{"hidden_size": 384, "experts_per_token": 2, "d_shared_expert": 0, "router_score": "softmax", "normalize_top_k": false, "init_std_router": 0.0144, "positions": "rope", "parallel_block": false, "init_std_qkv": 0.0222, "init_std_o": 0.0222, "weight_decay": 0.15, "final_lr_fraction": 0.0, "max_seq_len": 1024, "train_tokens": 292600000}
Below are experts of layer 4 (counted from 0) of a mixture-of-experts language model. Rows are named router (the router's row for the expert), up (a neuron's input weights, with its number) and show model dimensions 48-95. Each number is 500 + 25 x the weight over its row's rms, rounded and kept within 0 to 999. Numbers have three digits each.
Before each expert's rows: a language model's description of what the expert responds to; "comes after" lists some tokens at least twice as common just before its tokens as in all text. This comes from a sample of Wikipedia text that the model never trained on. Tokens count by the router's weight.

# expert 23
Description: Field-ending colons in infobox lists (Breeder:, Manager:), table bars and line breaks, and copulas is, was, are, were.
comes after: " |", ")", " =", "==", "\"", " =="
router:493498479465499543490492491484500481492477495468465490495495455442484505528500478526537534473489534473490501477495504471509524491521445522483462
up0:466491507507536528508479463482517498459496524503496482474494504531498517462513461483531491516499464501525502450468511488517480549487514435511505
up1:492507492494450525501431456463452512490506472516551488540478495503496492478486495517478492515505523488525501507496518543466466506533538485465482
up2:491523524500525492485458530533508482499503532516536529523505509516509496550491526492491502533489495478511527475467521525498507498532573503507464
up3:475504481458482502508477479531512512545477538517487506475458548493517486528471506513434512485477532500536475543507545487513492450550476554466458
up4:474536485504518512500503513443461527431483542473499517493499478504521546490497515488501499498509513506507463470469487509523525496515530524510484
up5:530500509551515536554508527469518517532480503521496502520485528470487507501523521502528478451522573505492497492502503513499534495468503471484470
up6:525519459488488518519444530519483506512500455493531473536527453509468491497493460508496502523529525512507501501494483557446503540478490513424504
up7:514517524461483480493401476491515501477461529515472523534468508460475481459495472518491518500445514518553543474500509493516513521493518517490518
up8:476503496497465528508461491463485485538465502506531490510494512481504547463536497517529508514507547489495443488532463495490485507499488496513466
up9:524516529520503486517441485503469455504493517510528501514467529503526524491461490483513511447451540522526497465468537506498457497517502491489547
up10:540507462477510533493452515437459507472490530502571497546530508475514518475491467523534513503521467472520511482543495496514510467511512509500525
up11:534519513475434469482527491487485436452525494467446522508495525519498518537512494470503481515483502531505503482511476500511506512502520467513570
up12:498487513497529501516499444537519476486469512514505526473463530501491484502475509483474500524502506507516517473474516503484498525522511477483521
up13:505522508462502498447499474475471486550516509501521472529485511463498506530510542501498480481529433463521515454473456515491500437557464520492509
up14:515536488493499498506496466452508496530508528528504548487498506511480488486502489477514508540494510482453525506457511528487472492511521516488518
up15:490495518520502473478527522502494481492511536517507531523513552497495511528467502510495484507478505497542526466459470541478509456509529483472528
up16:518499515508508489552495513512530503483508516514463490481501498507500475513466477496552499525496481536509502509529461510537496519512506497522480
up17:493486474496505517501505483477449462522493519468463506488506508501508501463515487529531506465503519535504486507535506503501550444523531480486496
up18:497497513487515485454473483482489493451470516481500510513461521463506480467533466469515503486524508495503530501483532552488519505470523490502537
up19:521486488476525532496499497462438490469478471467538526506514512465515449500503524474501517493511471498526470515497509511487511512514535476468543
up20:529502475513473467524503499495504477522500471512487495549497482479500539475508511475506490490427552467476499473435517499536544498507508507486484
up21:490479488509532533460559495437507450517536484514500524494523513557491541516493487466494454492489445555504483530491480481500476529487494482489504
up22:510478551509511505493476491503538499512449480479462494504456487480511507525517533465474496524498511511490514484468515506512497502469516442480540
up23:491521513482487449498523534498494510541482516489470494536456553508516531508523525478458500500518464503475504494507500473514523530526495479507473
up24:472503471545512508520464519495495475466508466484507532510539465480510531493510498490521489460462516505450526499520507507483472498528520471514510
up25:538456505493519513529480499469445478495491471545471550496490490446513520523534499518533479501477512481509485526489492507509545533455482481541474
up26:511518511501442472533513477496482490523521477507446502511512511480483448507425506507477517472489506542510492478484463535511534485528498486494471
up27:531527514494496520452478451493511457469477466470498492528489520476518493550475494487478484447459500490484482498501488516491503460518497537494508
up28:469483522497486490453510526471496483511501478500483511530444532483498536550518563486458504528520492503487510487502481480485486516537476494504476
up29:497462542497502512479487516510509476507492513459517533494499531538502488554494510485427503501499504456491491467468534518485511494510495506466523
up30:459538486541557495536506551502471470504545478495475510474502510487504535488462491473496474497498514537503481503520521488496537502512500519478486
up31:517570528531518506439467478530503488496526556524510527499469510515484507532460486504466497500493467522527486478507494504481499484522486504502560
up32:535483495473510472481453493495479443508540504543579541488487509492535503543505467526548497467481483469505489511450459528497501471528480518511498
up33:473437517497481510502489431514451490465500474538539475491519511520508468476519512473513478534491474505479502536495499497507482518487495500480517
up34:515532482539555529520502516538481501472522518497481508491475487445514541519502511510502482504508529502507435501484518531526532489479492500513508
up35:486525495530476521477483493508474454465484508504513596457513513474502519486468493484507471470500478476497524498483460523530506482491521515538480
up36:474526456542492509499505526519468450506521479500537516481505516496510486536485489509520495498456487514484512513536493540445506453528510494511502
up37:507532495476492504530506502464482492508497494506488473500487474512500528489494474485475486491496491574505471507499474522492476524491504512477479
up38:526527468495461491504468468507421412530489498485483558497468504518518541523490514494476497468461500489525486482499533466541544501489517503512448
up39:460498561502494496528512488502472430484491467480473486498498533527513511517501466513510486499506501521554464492499447502516536530557543459478502
up40:485537526503489457522512456483526468464523491492475496486513503507528497515470469513498483462511487506475513508456468512516511516558478488524506

# expert 4
Description: Sentence-final periods, line breaks, heading markers and table divider rows, e.g. "United States.", "== Description", "|---|---|".
comes after: "s", ")", "6", "7", "3", "5"
router:501497517484477489466481485535486488550491530570505538455450491473507492483528539521480502492532474494513542509542452521473470469472499528518488
up0:491496526521530492464445499472498515476514468547482459512495515490457479502486508498514541504510515490517528472506527526507509491530484443500518
up1:473467471515460432518457537498499503502477506510524492490533504490482521541469563480482453459539496526495532470492497533485507468485507489499501
up2:537537497448524488519516463495515465544553536539483468501529503526466494544496478531459478501471502491479506479505467502525501511525526537442489
up3:514504475450507524497464519469472487512521476482462480485511482514494495507504465484553527498501519520545508475475487494485533469486517468486522
up4:514470466456453484502538466501443450537488505509504502491490501530538524500505507500538474502465475535525487478485510489470491481496503458495585
up5:517473498496495501494533518504457512518517509502510521493478531498513536548456469512465453463501505537521490446491473504493494494460489480535557
up6:517488532476500476475473520535506515497491487475422432488507524518454479497486539506461526487507452497509479508519516496457519530449495478479525
up7:433476535444469507532525491481511478500515502533541516505530519539504499491503504470495528502498488518515509485508491504502506503511566437513504
up8:467515475511476556483517516473500534497538502505474536480483527500489514509501509458551502459532487538523463504475528472455503529500519491499534
up9:476490528542479439463469537530489478520452482500482505503544499525528525500492502499516487502472462475507503520496538468489462519479508478478487
up10:508535512493479472460465543554473526522501532481483548476496528502531506523519487499470529556516488471500552467473491496490532504524507451504519
up11:502516479523523478493555486513504482553549494487518484511538530526507501550494540501487497515510556494503484518487446520497516509506468521483530
up12:523458493485491477508446528485491474440489497520454505502476552541512519502532505524516483473512452517537487497506528482481530487478544493494491
up13:488529488480533521533495461522484471512499501487549531486483523544506530478425537468492501501467533501537454500521536506461495484501536466548500
up14:529476484517501523503473498464505490476529484550479537484502528481520505509513458497499498520484475538474496480483534505473460490498504441522521
up15:497509514457460475545472441530499478470496518460520524526484512500473512512517517489517544482482524518483538489491486484512502518498478498506500
up16:487518477527511517469475462499488511508493485509491507474502492450474509511509488522517494517508472480522509484434555503441498524488499526471502
up17:487538531511493448513453471509474496479514554448453494568450507457499515536513531531541509496480488501520518493493509515509507515518488478479472
up18:464528509446475575561527476487478486512513540469513497516495492543526501473494525555467537520513445547532515477489518489488467501533531522466485
up19:521488513499466529450470480480476501510491480560513495524537523474539511522519508463504455512487481499532473498519491446444485480445525502538512
up20:479496510498495501467485529478518542499470476491462502527543483477513516502488535472542516474479494465468528466504506491530491512514482510533465
up21:544464541456483494466524476460497501584521465516475509491476542513519481529495549500486495482539481438551520512513551507507510522480575491503529
up22:524477514482448543485530541451521462514504479467503548537549479457535508513489478512477468492530501494474479524499515456486506498447535502538511
up23:487537490496524529574500513489485488472507499461505467505523496504523503508504543481479524507512497493500494491509476539557506502482525541462522
up24:506525531489460474539500461496500502517485519477451524475499558519499521564505473476497470480496527496484497531533500485541527511487485505488537
up25:519516516516516472461434512505501538479518536531459528489494515503493557547481545509497436505506525476501507493461501506516507517542512488477482
up26:504514512468502509536477503482550527520519514511473490508488506560503500525499522489470500473489526545507511478523508496516510523511512491509515
up27:482476486471514462525502478504458498519513504446480503500476482463512487478514551499464538482480476492515545501504518475517530521494524502497518
up28:531561480468550487515472508465472496532515534479478461557516517503486523470483506500500515500496476470521512477500493546527526492535535541478522
up29:503510488512536506476541502451461486556546484500492519531466522459504509496458511494467485548493538522505523483484510521458487485469502517500495
up30:531495495481502440501464521522495426498558467482478477515517490493523500502521524526462478485505515488508529489477513500478499510456513501533504
up31:470495471477511485520497536518432496537501487493522531474551454541520537480522535506411517507494501452539483477515524517474569495456537502520492
up32:466489500449433484532536501466460477502498496516497526546467520508525488521471537481457506459521500495536512494483514540510568511475542510504482
up33:478530501459465509526473491512441466498509516545512514504500536505544517461468488499474509516452493508524520503474494495493490485514503494486511
up34:531518494464519461507465514492475488486563494509551527517526511491512524493504493478457473489445475511510525516445499484518464508536487501540496
up35:476496471524505539448543504535456474482498513552535498469527501499510485538530512510482489517504492537482512468525495473498477496511499507523495
up36:503470529492527495522462490488510523473513507494491522504525473488526488512477484511482469479493499492511524463482475527460471481557491483482504
up37:463513549487509457528488495493481521500502525528447508492469538528487500556530513505504471499485483539523501497516459520509482490518545498510520
up38:469555478515463494528489501494482496508498485532527524508483513510478515550513504493499484512502547513528510476515528515446518460482528449492482
up39:510523509469489508481449480492496525522519503536503521471549506494498511560444431462505528502520497515541476493510454509465454511558527499477516
up40:471511502527499495451520478522506504483482480538484531492506503523475532501504524490466465509513482495537532497515542501485514504470483479537461

# expert 5
Description: Prepositions such as of, in, at, on, during, for, mostly before the, a place or a year, like in 2023, at Richmond.
comes after: "2", "s", "0", "ed", " part", " end"
router:523500544504532543484535488531509490460511538512510512526492467508466469477517479472476487501529517502492493514439453513512461443492451528540521
up0:465484488507491483529482500534504517477499490490487565485465532495513488481484511472488478457510479525546494430471545504461503524582488466480500
up1:509519496541518514472522483515496501522521512522468492519510507468493500503517554521491509556508554491527543489492470520491503534518504507457529
up2:491521440498501502488499510512497484583452484502522508477548508498496542472488506448524493548487537475481489496502485521482492479476484459505510
up3:528518490470489448488478530503483498471463503475445499520478501519495495465472516476521542465496535524506510511527524482459506485558487506486576
up4:491545481504535491518506481493490500483504528483473538517452526512493498494483510542500497450488525470504483477507532519505515447529503507476485
up5:475467515456509511512524468520464502487532496445478493492525450532535492529472472532538530542443495502542468492452524477501483471491523508528487
up6:514503521475494512513488446481494529508465478482508476480493475502494485522517503502455525473473524526492500466483458514542521511530513462469506
up7:488522466498489520473505489529513508511474523540464496511487545479508523511525535418498517492484503472480479490507532490550478519488487515459497
up8:533490476467480526517474502508546507473523501486493542494519505505502524484493505469462488574462486501539489471505507476520493501520504460469508
up9:482529510475482451456518458513471479511477511471520474530480514514510514476502472462494502484520512508499477519486501515485488509523516491477541
up10:508490531503506452468506513521507529546489523473487486537502517498520530528508549499503494518484489527481492500520530520547506542510484474474538
up11:501511507482503477478518497490502465538506540535486532466496505543515533486475537538499474510509497498450495518496494512513511458505491497514423
up12:495497487518542475501478491466473514542507515523526469536534507480529495502489542505503493530521524467542493474513495477491501464488507477471541
up13:517520488468461488536498495476526478513509498482452445520529532521488538514482500456488518544495553526485510518504475458508494451516491484492508
up14:491497508524502513547502482531478535476519467541500500506473505525474462492550515547480484522486487500511511458525502550465495434502510516507453
up15:514476503480494470489519530495519515513503455524491513504517517509512509509495546521468470533497470484496521497449477517518526500475487419539500
up16:525513492555485513470509498499502504538460481532478498464485516522515496524494490479482494518520489528467468513482509506473477539455513505490526
up17:514502497457480513483508503474481478521508491476519503570496553494501531488517515480458512494483512493489468477516525464517493521512512473505511
up18:517507504517504473521499493495521483493490507477463492494540484484515537549507504498495469499457514559491495534482495499519521465539505503488525
up19:467505501543522525535512519521506496488488505490523509513463495511504509535513532458487531464511502516530514496507503499466523481519532464487441
up20:501523511520547443516505499478483465480501488472512507496525489491513531510487484444499528477510553525523480529534530498557467451537504515476522
up21:545509520512510506486460480527553531489505500478499497475470516466508502510503550484476497510484530492523512530523499495532515486514488518493534
up22:527484493515495548481505521519513538511499489500446503505521505507480516467484500498508499471518494506519459468507538497507523545465490498518538
up23:488496487454516524494504461493465498525467470503516488521512552475497485495496514476519553526493519490518518492506477504482513460526543488517513
up24:436489501512483529518483512508484493476468482500460491528521477521491493477524447508492506527447470526481446521481516525460520475491482487522507
up25:470485514467513504476489502506480516490471531544467497542484508485485517494507542470497530464510493454519506545520517484498547485458527489484522
up26:534469495531483517459495527514446529523510531523466476524487539479452505495484513496544515470471505519432492542508500495461477441503525514514473
up27:515523523461489449506495481537489505513463464521490513529502504448474490548502435505517508520465541516490470532467535496513525511510536518494507
up28:508499472483496545530516511487460472514510484501522490459509501499541540481534495501490507506441505495487446462509499521548526557527519485513443
up29:464542511507520464506510465503486473499499507510506533479483546480540517471513498462511523475505527495477518483477513517558504485540506473475544
up30:526526508549502514463429515504500492493507492532484527487507528532480486470488490460520475478446513531450480516501501457468484469534498501504474
up31:499475491457454511509525521487512499493470433526509516503524527494485548536509520482492464488491473450500503508502484477489505523566504450524502
up32:499520465463497546547453480453433516509549516499511525484478478455483522479498437518543543495523440509483478466495489521477474484490524514477490
up33:507529470474493507519517496498494468499493477441509534492507484473486538491493486503512531531496547497491521516507489517500510478520522474470529
up34:511502513510484491507486449513489517497506552514495478533529503493495516493493508551519486536479491511513510469478517486477510495536509490506549
up35:527522500565517493496472531556492517485433497551513469509526519472486528548472539457446451516491485498506475523488532518496507481534513495493446
up36:510530479467494508492529518475507442518464519522478521488504554533511586518539500487459489501513505473483494463531478469532532517450495508474475
up37:525497483463479499475460530511474531484535509499517505528537518459517481497486525495494506525499490519506521550492438471496515491537521457481514
up38:496497479446513516499515483445514517524497510454488483515510496539524506502492545519486534532459529471510490454492488505483486513508514476454514
up39:527504531497485497470485489517476521558521509491504471525497520485518520533503503497491449508478498486535474495501514518536515488511506488481456
up40:472529451491498521505467478500473489481485522491496530499495493524522490459550458470507484477487436512515510467513446509496477488551502485498455

# expert 3
Description: Second letters of capitalized words (E-s-timates, W-eb-site), plural or possessive s endings (wars, Meeks), and sentence-opening pronouns like His, She, It.
comes after: "\n", "'", " W", " E", "M", "H"
router:494547471485511499505493498501487517494466513492494495506509502509488468544437491479486515517483487490457511476502478522526479502537535470507499
up0:510508457459474526476476487519429498477457486487489506496516508464496532504468461505527498490503459494474515498534512493480513503484520514511510
up1:549516514484519533537470503518495475523516520499514536488531523459511491493486532532494530472501504493512492459559488491515539487470500541482475
up2:490511455485464468541523538500462470474481502540509536487506473523544526497500511498530549541489526516520527491490517463452464526535488464503525
up3:483517463469499510484476454475505484472523494501493510503508502449495494544501473488486481479469472519484477502474483532503541491494520486475481
up4:472453483483482510445510564507502503504459491525442503510492486520492464504461499533521482456506482461472489437490502517455482446509469464462476
up5:507517535496491513512468474539478484521500498485505495460483489508504491486493520487479497474512512540486515516450500487524504510486481483492498
up6:504481482486503503523479504558509543501485513500482524524490492533538523483465468458513513540506475492500521455455531535530476475476516494488499
up7:504484423487509525505522545491454485516499525473527513485484480498520505457471533469530511501498523504457481506533495510475534465474515524515468
up8:508508450486531539497489472511500492463471495514538519493506501509515498477529519460549522521523537539494512469528507505441526481483480509464496
up9:548486501466496500495459516502441520535493496524473509510483504445497491432469483503495516504506488467523472516522544490504543472464545535477471
up10:549482465458470512523476488527528508475541554499502484475474489505481493496485490510493527524470476476501518489500502506511512521507479458474494
up11:490517504481529447469486501498484503500465527525506491510504545548542512498489497527504507495516508492506486511409510518452485463482557542491517
up12:486483492484484495480484498495457487509537499541511516490530533481506491509527551509490513509528488512514471531535511466474524469495481479472504
up13:489529498525499512515512501502518540500499520472525498482515485480542505499503499468449500516486528546497504479483489493504496470484512475481493
up14:564512414496532522486488496500492511520513466523471523488492514493507489506536536501522526511496537493499461477482503531490501504498530511496484
up15:499500505490538514464503456494490459510509485497554511448523469500538489470502452462517504519475529492523500494515487493474504491526519515485533
up16:498482513482496509536518483483485511495491496448485513484442497518513496474482493494459509512528513478478513445493534518490542510466542511506475
up17:505487498460471446520462525511470541523509480498510465498503479509511513475473494511485486523491495555525522521462506486480502509524517480516504
up18:568473461469516454492499527505511498561575494492473521503491508483491536497511472530500486481487505480534470503489489492490504488497445541532516
up19:522500542532514500466511496467488447510501497463511515548501499483495516511516462514517543503489511439502520539468481532477502494492495501516549
up20:512519496479539485524499506512492458488519558482538521500498533481515513512502528527452511502473518535485523458498519517514520416520513507512508
up21:489550492461473503532491490502481488505490524512487552515445512474514519494487478500463504483475489472518499427474510483525572495484478493446491
up22:516490484486469513500445501499498503524486525505540512531513468490536434484509494493504490505439502470492492450471517519494510523503512475499528
up23:472507535505470484495525517526538526502470462474489471467526501501542507480526489513516488523507522512457482537517542481544493484472498474482492
up24:527487486463502517501498479494495492469506501506524510514504566488520506493487481513549487515448465486511459477529502494478526502508458484494519
up25:493509459513514500517483507478503480488519522510504499507555493470518497507457497434547505520484542516488502500502482494526525507463524507506485
up26:500500516512538513481495519528480469456552481482528502479476487506500486524500483468462529506534496505548501475482491532507515507525482482477526
up27:534492485478542479493500483517437503510507479513460474509471473458512484512523485519516472510452497523490520491499497510484518502509476578493500
up28:532431463497499547518484525434477501473475467490487527543518515477501490514506533451538501508507455554518507510514477472499516504526473480491485
up29:556517528524470512481533480505507512490534498500460508490502485478504465457496473499488518505544450503495488495476503453457547457481501511482514
up30:487490475535515512529510494511493518524490518505511525490490530481507464506496514504447496482506484462475468495509490539493530478480545487475478
up31:539490509454507473480493494484499455522486432493466502489465535508509509506493478482496534508482474491553516498521495472461479478542528491494493
up32:506488510499548493477516465523481527546475536553487507522517486540479499544474509490491510516501505522550474466472492494470483511488542531453522
up33:485499463523517513493524537466525453504540476474472481490507519536514549473543485531501503489500472473482504471504507490527498504479512514483494
up34:466519475474503511529517517474467469498504510512481501500499513505507466534510470512487489539492532505485480496498517500520509481479493497508485
up35:459528524489484487513481501532476478479547498485423515493466541522534510512503487514464496492499521522511498506484476514533547547467507504493474
up36:553512525507534505478460515529514521430557479503504479498513478502501493537510491545534520468480527474502519459490532500499498530473519512514494
up37:525533491471483523459492511492479507496494507477482480526503484533518559523496510514439533498483532514489513517476488501502492470546453549450492
up38:519444511466534524456527504456474512513503481493466506548495501466472534502483486525504483473556496489529503502518507489485504510475484492505522
up39:508539525469468513522470466457515451521504524465504508507470558452515487510496480491442451484495469475483459516500509515505524514527532489504500
up40:535497501506472478535523485498495510433490518491499518555503534510513492493510535503501539561499517504511510527477493483504533460502508517522513

# expert 16
Description: Determiners like the, its, his, her beginning noun phrases, and pipes or line breaks opening table rows and paragraphs.
comes after: "\n", ".", " of", " in", " at", " to"
router:491549548513527476479445479483501524526463552526455508488497523495480466515520493499502508510487491510476527506502505522444476472553519521524492
up0:459532517499506535455469483470520480538482525473503536564502480522461521522487503525490510481470442493490524521495479542478505501482528525465528
up1:471486533480517497521465429492433475475494477501483545516512483489495502523514468464462515509473516521523515506490455524484474524489481509516476
up2:489448487457488464535485520509473495493495506498492475511497512484530475493443519508469514516504501460524510515479491499519506515504495494476478
up3:521485478484470475497497541521470513525522419527506479540497459483473525496479490535480503584508507511486508504494486518499536482510513503502514
up4:483493523498513523466515472524539526493486468536485482480502490510483478531513540491515511502506497526489496535463510486457487519478500506491494
up5:453507489517506485474478506482479504462484512497558504506489462461472514480509472508520509470468497518501531521477501535493481501557518501527508
up6:518508534453473510493448510462482524473497503505519537499448482492489514558510508492546489495495485520497523426501518560473468532524488506523496
up7:536511463488496483517521497461532468507497520500477519530481550481497550523494501492527503503535507525482464512499528504485507510493543484521488
up8:491473484499524513482465516492472502490504530536514504467500496546512492510512464543496493461522524512520497538505518481536507480527516455492528
up9:501469519505488443510498499524468529489492473468484495491517497453478503527482503457534498502491479536507514496494505543517525513522544490507521
up10:525511481532528498493489521507483502426530493483527511479477530472501521473496565457494510484498476508471527506453506514496519485521563475507515
up11:495535468514518466507488496541492485514479487515459482507494551498522495476477498463487502451490527527471506553496435514467500508514520482492502
up12:467555484495488503482441476514454517491471499551497520520494520482499510498491509496537505478532475553515493521499500516476461487542498519507521
up13:528490484484489484534488517489506516472486502512495514518444492490513520494501473497489472515516495516504467534480567521538487525496543514516523
up14:485526514510465486503514493500497509478497517535481506527485456563476493516532482438503497512468495533484503510511454484521506464512517487524425
up15:464469490521488477510498505525517479534492496469493535524449524541520529458488539511499525458516447514533485435477500491468506472541531441522499
up16:550511493474449475453496468475535504487501506499470525501486535481484488529463506490466508471508474470537509512536497461498533462507476516473529
up17:491497503522485511478496516544490513463461534521481502489471507505530517481532460462501487492532470478467521514462477489512505530554508510442509
up18:487466484517478516493497511543498504525526554503509502472489523530520474498489572502490498491537503497493503482455529510480515524475526515485564
up19:546498487497516509512462525476518530474477513522479496518442504507473510483466480512488473497535476499509506477498508505482497497493497510489483
up20:507485500476533496517491461558494508502523532471515479504532508520502495535488498518496479489478530503502492498502439540523503502469499474497544
up21:463509493497480490546501498485518525499497500512493463469482548519532512494497477534487513529499538515497475529498555498486532477521508509471494
up22:482510499471489519484503504522510522476540494479512504481495530505488498475519497514532536504488462527524512500519505484457499489516495531519511
up23:495477487487492508470500504534529497473519484521461504454492466506510511502502496491499463532494496491490463482458540464541518491498514496510493
up24:462470534485535470534513497481495492536480510502522492552527509485494517505454498472462517555489503545505503490491488530522500525488472455507509
up25:479500521483509503530471492519522519523481511524545533536440529524464498510478528547480530470526464460528505499454521487430541497476503531490528
up26:489493489536478500508486428484455510517488502521509501544535541507484487504495508475517503464528501503499498507531527489488481521528504526496521
up27:486443473481499518526498489500522520501498442509499513451474510555493466501520482518495503488530462496512497508525482464464488479506499474512457
up28:492499519492514508468507492484508504498459498521491521529474498464501490498563534463495506505495505485477527472460497538437494473524503500483568
up29:469475519508517491519450503488474518526502479537521502460472507470535476516483530542477520460500512487489479510487499477452475436507489503506481
up30:549498478486464511502494485491526512472506496490474546456512502487487496514427442529467520489500442514528506509517492467472534498495525537465527
up31:489496498507463458477484493482518493518498472492512500532483565472524501495536531546487491475451499472536485485509526505465537465495500482506473
up32:491505512506507505527522501523481423466512481472483533479482526537491519498493537462487507461487464490491493482454415521513528474505543525506427
up33:534516495493485522475449447500475466494483513497493505476503479507481499522518488465501479514502522488500504447524457535484518466509491504481505
up34:503552496516444509490508464482413500479498518525479537500465548487521521468499480472511511471532465519498500534510499500487515505501490507512490
up35:508497476505508477465499491532498495524478519535534524517502538492531494527509481446464502551507512539473483513493520503507492521510497480501522
up36:506482512448496507512493518459459489535481496471506535511467508478518490475478496477449485503469464476516526446472479487487493498480523493492490
up37:474514521499468480511494489505500469479504492487483533473496507525504530487513489466512509525521519530484442524470502499524492485491509507497478
up38:480475508487493498558476513518500507521510497475514519475511554481499502514492528514503491520499493484521492476488497502494500488490522470445541
up39:526543506483534472506480474494489494511531527516546510547478516512480503509492521487517522518507494522521493434462508521440511492491494494475551
up40:523494518506501516504522471501441500496447512484537531503497506464518502519502470546504487481522486524494459473513504473515519498508510534481497

# expert 17
Description: Tokens right after numbers in statistics and tables: of, %, days, km, table bars, -ed in grossed, final year digits.
comes after: "0", "9", "8", "6", "5", "%"
router:512495529463454488494514514489509441476496521485488535492441533520493486487534490469510478455537483462453534502505499484502508471475503539527482
up0:503494473455521513536504519464493413486536509457487533471480500505503505491505464468502504486498513528489486490525540487505543460477493478475471
up1:528497503466497479520501468497463477487472461509477467483525493518499493528496512525495498522486478538542487474475526509464493450516501484521487
up2:531474514524469471527524488478515544443547492481499521492500527515483487474479526514501497496507436504489484516476484466450525508513514457477515
up3:511481503502473502446494509503525513561510467529470501521478527464500553505507501488529487448514467472503527452502526479492515483456497491509493
up4:524491488471523489495512476519469484529527512511515489535480510507515537499492470563482499476464505476534458488514546502511508460449501511485514
up5:525549480494498506458520490509467550503473498502518554477482489502494458549526556478484485521500486529513523479492458475517489539474499502498511
up6:508513512483523504449548500491484508486472482504460503535532479492508497573492504507467520494512482547542524485500477484498508523506499531528537
up7:515471527442459492474472464477469484482507514524510532551486534491517470499515531453474549503540479435527507513500471476513532509489544468509567
up8:503472518492481533526497461492487541528473529471503515497489543489524510529483517502507503533486523541487485525523488495487511511450499459463485
up9:482505517485513490551497520519533540506523521476541532529536517494520535483500500497516537491486554501511511468472503480555502500565476447475524
up10:517496491522503467505492543516490482477552516530463478486516432509496494450492481497479453530482501531522501459479549507482499463499474481496484
up11:467507476476507492496481455528475504441493466542505497483514522497539473484502549454473505467473425535547524483481485475509509484449493482543506
up12:506458509447508473492449479523505497438478499490514517460498486504523503516455508471460481516494498534496508463443491455517478496482502468529507
up13:510497519477545501444521535521476498511524516430530507526478535464535492490531480532486549473518460516507483499472505503509503510503485517446527
up14:483500513497502514500466485510464524497486509482517473510465494478506479483507505478481499491513509519481504528501527492528490529480539497459513
up15:507538515517459498491510492493514510516517511479470490513494545523518489472519466503488510455503435501528490522466506488485483511519546488497539
up16:531505526477477531521471516462510501500534515493541529521476517488522500483495511504494509463505480504460481520467455543493525517540518457460558
up17:513547519490500506512491475510481468502473553513527509531491517484491524522472531525484499507472535502494509488512494512514539460467489529436502
up18:477534491544504469499515511476476506486469509495487543498486479552511526494459520476489492501519505517545508514473544525485470536487530490472497
up19:503510490481590474495497473546459510519517526520524484522471478543489476497521522518471490531520517533525500518496484483483491474551517518517510
up20:508528486493494482506487481529455482530482493560516527497468513502515556537503500505513513468481533483567478501492525504498559464479548466460525
up21:475500492479472498445501485530503523470513517498551522490513512491533448524478552474490476515511504491525521521483526471494484516489502490521527
up22:498556482489485491508507490516458444497509535502496518483493490524548497526493443508491518526514536481488504536515476506538520483525534479464514
up23:500488488468515497455498454531510490471561500500485536528489526515503519502514525490511478504517522475478465515489495516469447554506517517528541
up24:502535478518536499492471509518505496512503476511537482481486472527501528547478487487505509505489486487516500506469505519509491509488538490497535
up25:482474504504482487461497484536509551482460474529507474507540473552484498490519583461501499486512507555511490519450470453486523559474516482513492
up26:523494508469494510498490464444516522500472563529481526503485465492488497498491452471497527483517473491487474486473471470508507509493493499540516
up27:480528523482469422507499507503516495488559548497465496516498505510493503525493468453491499540507431484483503467469501502564495541505495491476497
up28:538501518490525511481476497523458469472504473495450507477479493492495526568509521522498498491421517525530483492473529469472535509491461491531499
up29:493466481487497533542509507500485540534487499475503517528471528469474557509482512548512491446519516476528474460513510497469540458517503518514511
up30:456525530475506427545485507485468474491545530475485509539489482519517522572455484495503485474491479552512486465499528507516496521505479517500484
up31:496521511507523495508492498517508515536511509515521484460469473504486506518481536466487479473508482504519499486503520519524527449500502489517475
up32:454473493462473531534498506439523572542526513471513505509470507503500537511512524455478499526493503493503484514517557504451479461486484473490518
up33:485479514507493498480513505545430513533490464470510524479518491508516520497473521494492484519494503519518461481509564467549521458499479476507512
up34:522470535462498514502489513553504462474476468494475541499510514489484556491500474496430517478472501491519527492454491514520485504528482477505512
up35:468492502469476496542509544484483477501467472507505496511507505514478521537508507488494515545482524515504483488514483513530544472550513463473470
up36:540525534475495454481459442492514449463488505471512501501491480500502477562487489456517509486442490504521451493494503524511543557479512526502508
up37:455467473458515508492508449460509489476534537545514497510498512497485538461527521476486514509480444519527494463516507489517475497452488424504510
up38:503473490534456464545518460451482542491538484494522508483498526500512460506481507452518485460495476531475521508503544475476515550521492508472491
up39:515487503567496470510488514537505533494535505547511503513472506480515494456499518460506472485498534512499495458491559490503513538468500490481526
up40:500511447482504521515509486464437510517503533487496519508469483535494549448474429491533531502510468482513488493499516485482542532515535480485532